From a checkpoint of a small mixture-of-experts model trained on Wikipedia.
Training: a variant of Muon for the experts, 255M tokens.
Below are experts of layer 3 (counted from 0) of a mixture-of-experts language model. Rows are named router (the router's row for the expert), gate (a neuron's input weights, with its number), up (a neuron's input weights, with its number) and show model dimensions 160-239. Each number is 128 + 24 x the weight over its row's rms, rounded and kept within 0 to 255. Numbers have three digits each.
Before each expert's rows: "gets" lists some tokens that make up at least twice as much of what it gets as of all text. This comes from a sample of Wikipedia text that the model never trained on. Tokens count by the router's weight.

# expert 20
gets: ".\n\n", "==", "\n\n", " |\n\n", ")\n\n", "==="
router:087132125097143133099146122133082131116141112139110107121144117117145160136161138140146128128096106135130144111132167110143118124124133146148125138107133123114111058129136134159085093081151148165121096130123136108121101147110165096134080179
gate0:118173117119089095185112159109164142115158125158116122086126078139116092119107077107140149121137137114067137099130084143107132100124115139132112120112135125111113112151129137097208155107165132113148073145117133149118149140123112106104112148
up0:130119135159137147118130101149130137155124084147173129140157122092075134116149167160152153164184112123091106119132135099127158125081168152094145113118117114124108119095150142142100124154057146131122119098111115117123087113111103127123099147
gate1:121138172173153100115103145126133141124125106177199110126140126169137139118104069094151095114150128113129167107112162183106106160156138168157123135150109139152135081135129123158090078136086127132124078092140101128095105166139123112116171155
up1:105135122132149120111136147124131093099118065183101098083127141114104141129119113105119131132152140145151107118183152119143140132111144134113147134186120138125154126152127149144163132127130113114125116127140125165112116154137128166134143159
gate2:133134144130178146144103120159142121109099170090148141117141142142140111144115110099164101142171109114101089110101135121143143135140150139087175164101077120143152138066115129119099089118095128128090090090127183084149109116090100124111136076
up2:181118110128128153125144135095123146131102135099093114147131117137111152128112102150164095087129133146128136156144109135104115102151127116098150096137137132131129122127131145148153176111095096176128145124165143093134167110148121098098122096
gate3:137145102153129149085153095100100162151170128126119152116116109150144135161138125149114179119116143110158180149192129129135130143123151164155086147140123102142106135120153117156151135154129151136110100092105134148165117163167180137136119156
up3:146147107136129157166164129120150158151096144143160104110105137141121123121134147107100108093121118102152106148113145122091137144115133149134157155128106127111113198090131184132132136150164126139113125109146130128131096089129165076113107109

# expert 28
gets: "\n\n", ".\n\n", "==\n", "S", "M", "B"
router:092136112123154123157097113136151146114104119156120103129146134116115132101153119149167133121090141133115116149125170107103146114101124173156116141131114104095131114133104161138075127076161120145126084126124140123103136118131174132124121153
gate0:144147133138123121111125166140093155108133075149146124153136126143102154141111082137143157099127132103108111114155134075130141115135108150164204129126171132150169136140143129135116122091106119121140124097116093120124101126151104153167128106
up0:171116139134091159111134131180130153166058151149109121114099128136176169133101113125126118153127136142106131147095094124156090105149107132153095132107109113153093133135144135119128153105108151151108128097140152048140094097119111113120162093
gate1:161153126120121133128161096103149151114138124126157158089109146159104118099159069101127166149123136134162101137109129122114108143132162123157107169120118135151109080118093142083147109142124146166149185118091103116114110129161137072128130094
up1:112081151120092113115129156157172111100115111086114145152160175125133160094121148121130175109082158116145079168105145069135141072129098182112159141142103189135144089099143143137157110118140119118130112098091100163118117116127118082111108156
gate2:124111116108121116126107138097093185184089118141131146085084124162102134117122150133165090137122140137121114141132142099112176164146156141131115137148101177127092083142109121141164144139119103129089146120100130102108166108152135099111095132
up2:106120156189076116191155125170157147183126140111124094116110131144116146165154101187144120115115131150188104116130139124102113129120111112137121132126129124152121106111109128159114138115117121107126121102148123103137115171121164154163112148
gate3:078140117126149108115128145097109125139143170125132151140144102065104087142117129096124136095173089167110115087143121123156144112077115100153118157118134091105137113071141090102146166093135123147105120135145103107113155115138124106144114105
up3:151127134127146135167092105111121174169165115113157133146142149103124104107115125114148130137147125099149119134117142123120142126136118142121143120170119134133125139147136093123125158103117146149164107140101104114140151126088155081116169094

# expert 7
gets: "9", "1", "8", "2", "7", "6"
router:101170096134151145125127129141100101135096113126159138116173129132145145123125091131140138110080141141121113146136145135163176115110096152153142148141137123119113096111133136168132130101163111170136097150136119124115117095079158136106115124
gate0:131154099145123141110100120140130125141125125124117122134158174126097101136098093170163157140123085108166149145191168124154102147154116178143170138078126081134110169128109130126172087100128149126124116117164102115096101130102118085059123113
up0:121145115093132113129113156090113092136146120123108116152139122117092105164093102148132137087146131145123123118120086159123130104128102137171127171139118127135149180079112135157115139152122157113114139075131137138109153082130148145108135129
gate1:087110134109115109127152140158111115141133166147127075130167126152138141107128116124165129102118088143146098153144163141136164168167134105123096160106111116155113103132122130151115094116154095149139140152092136131130141112118127147117154104
up1:100194084107141107122125158122115072144140130128117110135135157139144122134093148113122133115130085145132082154092128155146107129122118118130142139132109093118161157114115157120108113111161126145176167118126128111146139143130088134132118132
gate2:129110129174122113133089117081081147144140102124152157112146096124104128154127122124090084156108090144129092105113114147126150102123101148094178126128162134132150103142150120124149146155142111142157110154103123145126124175122120136109116136
up2:115144079159076107113085140134107122114115115151154143123123106154112100111073138119165139145145107106114117150081138098129133122104128141143130066167119162128130138095128117130149127096093095149138127134127063081158197108115156157104125137
gate3:112080113145158147091119156140075120128176157121151179116120145082138156137113181122154133110109102127129094139126138135190138096116117099132120189147113095121099102114145129114149112135155105163143154088162132120112133145106154125122113133
up3:138128123085160140155168130129095137077158107145134144160114145109131129124151100103153151137060123140101106154164160094142131128156121143132127127130079144131184160137146118082111124126183155150134125131112134104098146148102116165126108153

# expert 104
gets: "o", "i", "u", "a", " F", " B"
router:089128102116174175117129123138076114113053123128166126079148136135096130126093106147159116106123131128080127163154183128126183131075123133156175162117088128129097123184138148119130144104163150152149126163132109141147148132135150110145111127
gate0:102125134132110126110123135094118154152079104143157177144144141138108136138133116124142125152112091156124117139171146145091166092157124135117178138091095157140146154113162093109176158145091148157148130132133125141116120174098078094137085113
up0:137117093127138139127146155078118163115141140118145117161168132123150135100143157133138078135145111158138146154140130124161138170117114123105157117166148149137139137113112148119169081098102178125110150183145107099122106141159118105153116145
gate1:162097099118111134126122118093094107161146132097092134158146127127140084088135126136142116162124134156121153128104168172151116108139091148147137136122130109137129105151152074118162127105152115132134091118162144097130138123145119155125130135
up1:105128087143135121111121136108161147119149093097164144094105090114123128072150173156139119131143124083149143123128145139151128130129159167137160097130158121089116129115131119100129148142135112109118125160163116124164115112112139083129158165
gate2:123136086134164115167102136124124141105092150145150091149128185132090122140089129144116090119162118143114172161161179111110099148106083096155094125130133142118075117101144112131113133104075109130120099096135118146125165162117133143158090143
up2:138189142148131077165131114129154128142120139120121137172145097142079146124166112175099126161135113143113111104154130135130132155141112106114121137162141148109108096118090143128146201129138097063116141167131141097134119119116181111144116157
gate3:122170090121151102125131097115136139121100102179117131140113119129124112139139131127106135109108125092158111148095138137124112136148139139154177079106090149066152125093120131139161134138121118108164115129136095169130139084164097119144086133
up3:118091121126127108148139125127152139159151155173126145101135134165138139150094138141132171130129104133099177146148122136106173114119146124105175162119086156129127122090123118157167116130111117148141110136139131141156116125084089100124115131

# expert 6
gets: "0", "1", "9", "8", "7", "2"
router:129174130124158152108103143123124091146128121126152115108120118118161146097132095130119134079100138107111112120130145120118157108147162140117137132100115105114125109120142141139123126102151140144121109131108120106148128104110171128125135174
gate0:121120119123108117123113112153150126136173114103116126092114096124081133090099125098103132134129110127123118095110114101081166145128115125112131153074128129146100130134176095159105097146108152100145123112151134144118188146163107173145126175
up0:177141114079115131140170131146142105133129108121128170110195104123136107107089104120160141115106154162109147126151131137140143100147098163127129197142094135140098141138128135096162107154109145127144115114102155126121134160156129137084123139
gate1:148152155124072137128139094114110164150162126100128108103094118190150139159094152079115133105123081120114162116121124102146110102135160117113106146123119138134089130134177154101135128140169161125142122127113150121132157143170132155131073138
up1:116112126046130123122097149160113159168125108117143142135099112117133120085130115128176141111137125162093089111127147169159125104134109131131121135117087123122136150107164148169112112125103131140127093087126154133124113162148106155129152136
gate2:120142125130132151116122161141164131125152099073116084156070152109108149099122145140141155080130096134144129133159146116111122155138133137132104128134131107113141148161205146083097129076153089157090144117148142123150166096101126149118145096
up2:124121153180149100176130154161159151121070119123093124120116139134146129141137160166162146093142135104121124126156167123088131118146154140072125171110054133092141134157102153117137105145124152123073101138111107133116149132151137126138134165
gate3:129119095105132100156117114133125138105167175152085126163129117115126117176133168134138111137127171077099106141097159121151100150104163113128102101129120134130116091121119105120090113101110152131150127132177121122108102106104132160072110107
up3:101111119108173170073127177151075166135127125130101126138134157129140091143122081148107107124124164212138142164128117106098121123128144076112133123167130140149156101099136101124146148129203091126127113133143119133132146176129152082116085126

# expert 115
gets: "0", "5", "6", "8", "7", "9"
router:102167124138172142153083136125132109143102143151126121121134123128108152145124076177144167134125121130093114122141143144130141125124102136156129132109075081119110113153075138143101106128141133142106131121088142112133121094132161128132128157
gate0:117142114133151156140103117090125112118121099145144136156182127148111125147123108097133117106118086135106132110119124164128148106141095114130150154098142122195120082149153117128141079155108114145097151082107146095093138085182152101096138135
up0:094121115099120132162165134143133092144128140089085091168162121124085120149120147142156130192093113156134135109135149129142107111126123123120122182155135112092095137096144115145154120154100120135138129130149125080124082137117115099156097145
gate1:075190104121158092116122120124108126074149142137126082129089108106176148123090115163116151118136116117156120157092130117119105106162194091115157139081123149124091123075145120166136093101116143127142173122121105092174150150137142133152131121
up1:160127165166084153098145114119088123201139101111116141118118139136122099109150143126112124125161165162134098088138109105098118102159102128132171117141150173122118163106123094115156114121146097085133124130119120140141174144151124091106125120
gate2:137111153096137132155102126150158169116096117130119135124116125113162115133087116150139117123122126103090125104124128089149170126141152149116124137115107116151084139128107110152138120111115140111128116087158067106086136131113116112133113161
up2:148138116168136148109126099138111074133125094143135138126129137108137137133085130114080139112095114113171137133116122141140080074171069113108122130132135144143114169117093141118155163141114159140118140146135096128107133097146153134115138113
gate3:151107159189131106180132128131155135136125117126164125081124107076134106128150145110129120095123154102147132135149125127153192095145103081102085166102133174097194140138101122099112131139122114083096097167146096124141146126135137157077106124
up3:130144132135099093120126116063134146118087144139133175111107143133129161131139140099159142166136104109131118152116096138103139109149141138087104140121096097115160156106146142135160119116143147146170089167135146114107129120150117110149100099

# expert 64
gets: "us", "ia", "a", "is", "ra", "as"
router:120166124116154156143122132157126109119129106114168103117151151114084117118110113126128140126076120123094122087139150135135144133133133156143146102102112083117096109108121133128128107113163117181141120137122114151158110126117169126143106193
gate0:107111116122157153121106120112112109170133154118141136084102099143099099122154138124071146130143121093100156083137129142127174142136110139130139120116118150131112151098164109122134090106132105121123151109109102128129169151113163147093152164
up0:128096146102101113106112123125132154101147120148110121130140134117122126086133110130120128130110132147100125161113088133150113169144106164132096161155147183112140141146146158105131137172093131143093159134114131117140107120111131149111120111
gate1:117120135115150113168158155150150086121107123139188092125134121149124117135145084086103147133117101124097120096113139112103143124138128156132097128086128139151127126121104133150138143123079106162159092104134098094111079120146152126146107160
up1:105122107125161135097144123156112140133090155113108096127151148166098106128135135149137136096125117144130132092128120131103096124099173134140098157131122110158124140189093138120126090099132162168159098112156129098125133142120145132129140125
gate2:122163143127137115137133062137105131123094131120126144143134132141102117097106090143152172099133126110135117089133110128098152130120132111143168115051114071134104103085155178139130103126118108176150094109111112113137135135109150121139101160
up2:138139129106125095135148134164102166133137131097108123146132111112119115086134158092123142128123136103119068079140135152109115111104144161143148081104088120141142115152152113180095125130069122080115145119129145121203117152113171141087118104
gate3:123119100098100095180140127111112137127145135105090127134128149098125093150115127133120119141134133100156099107171154122149146126121140138105091139128149132130115083144116141100129089105131135135088128133095141126077110113091161138191099138
up3:119131127128074124127133143123123117115155136121109155141146172129087094143089120140083119089151116110148135161086113132174149135143133151107103129111136072098128117152110077170081095123154102139115141102129114142125129105133133103141138163

# expert 12
gets: " P", " T", " K", " C", " D", " R"
router:115124100083149125115139151135137138140098134134171138063149139111128134122114094114158124120134110107088116101128185124147148132131106138180155129100120082101098127155132204154131111117145118155153100140111127131092128132125145147150113111
gate0:134140085142132133108161109156113158126182166137159132115111118149096151098129138121147102136147082084097119155143140122114148140117166095158155141123104109150098109172146082112113135129074110160174156107098146123175169105156130122118129131
up0:135140156128134130168095115114102119124097121137131132139101088120104146083138134165125159130107130166145129157155133100132142116141129200127143115143140107166160138116122128119150173149126084145112117149086153152124106122145102145106144168
gate1:158077127130129131120131093119128133126111108137120132114124134135119124090121118109145117158140120132123105143152183168141108120098121122120071132124135129136133056105099128124149123134125134126132130103076132163097147129128115153146112132
up1:148094114158093128113108122121146151170097128096130161124133113117117112083118112097167080123155131110119154104140149089124078154160154124132134099111088155170100135143176074136119143161121184100110158128137154181166108095121114112126104095
gate2:147115101122099149132139140128137113170104124125091118125132110140118128124155105119086142130148118111139146130171135118139152125130112146150173132115092127105138065164143119130147121095113118111158119144129152088142127086112082128147063176
up2:207125127105108137099114125140119181153094116124125146127167146116094160102116130144135115090148089141106129166144146128133089084092121115121123131148174124178106136108114108159115106127129136141137081130128124132141124138118107111126140119
gate3:103177187142120121162152141166104137112108116134129076145114103116172110065148139161114138113143141141104110131114110101102139134150086157164148109083115111160131154142147152140106183102121098121129111122117071143143094056124143155172135109
up3:149056095103129141132079157124153148119132113151105151141124116150085146102188116118131121178130129107124135118115113093107137125112127145140098084112094199115136170152118115120141115184118160128125147151191166099150108113105172158174112088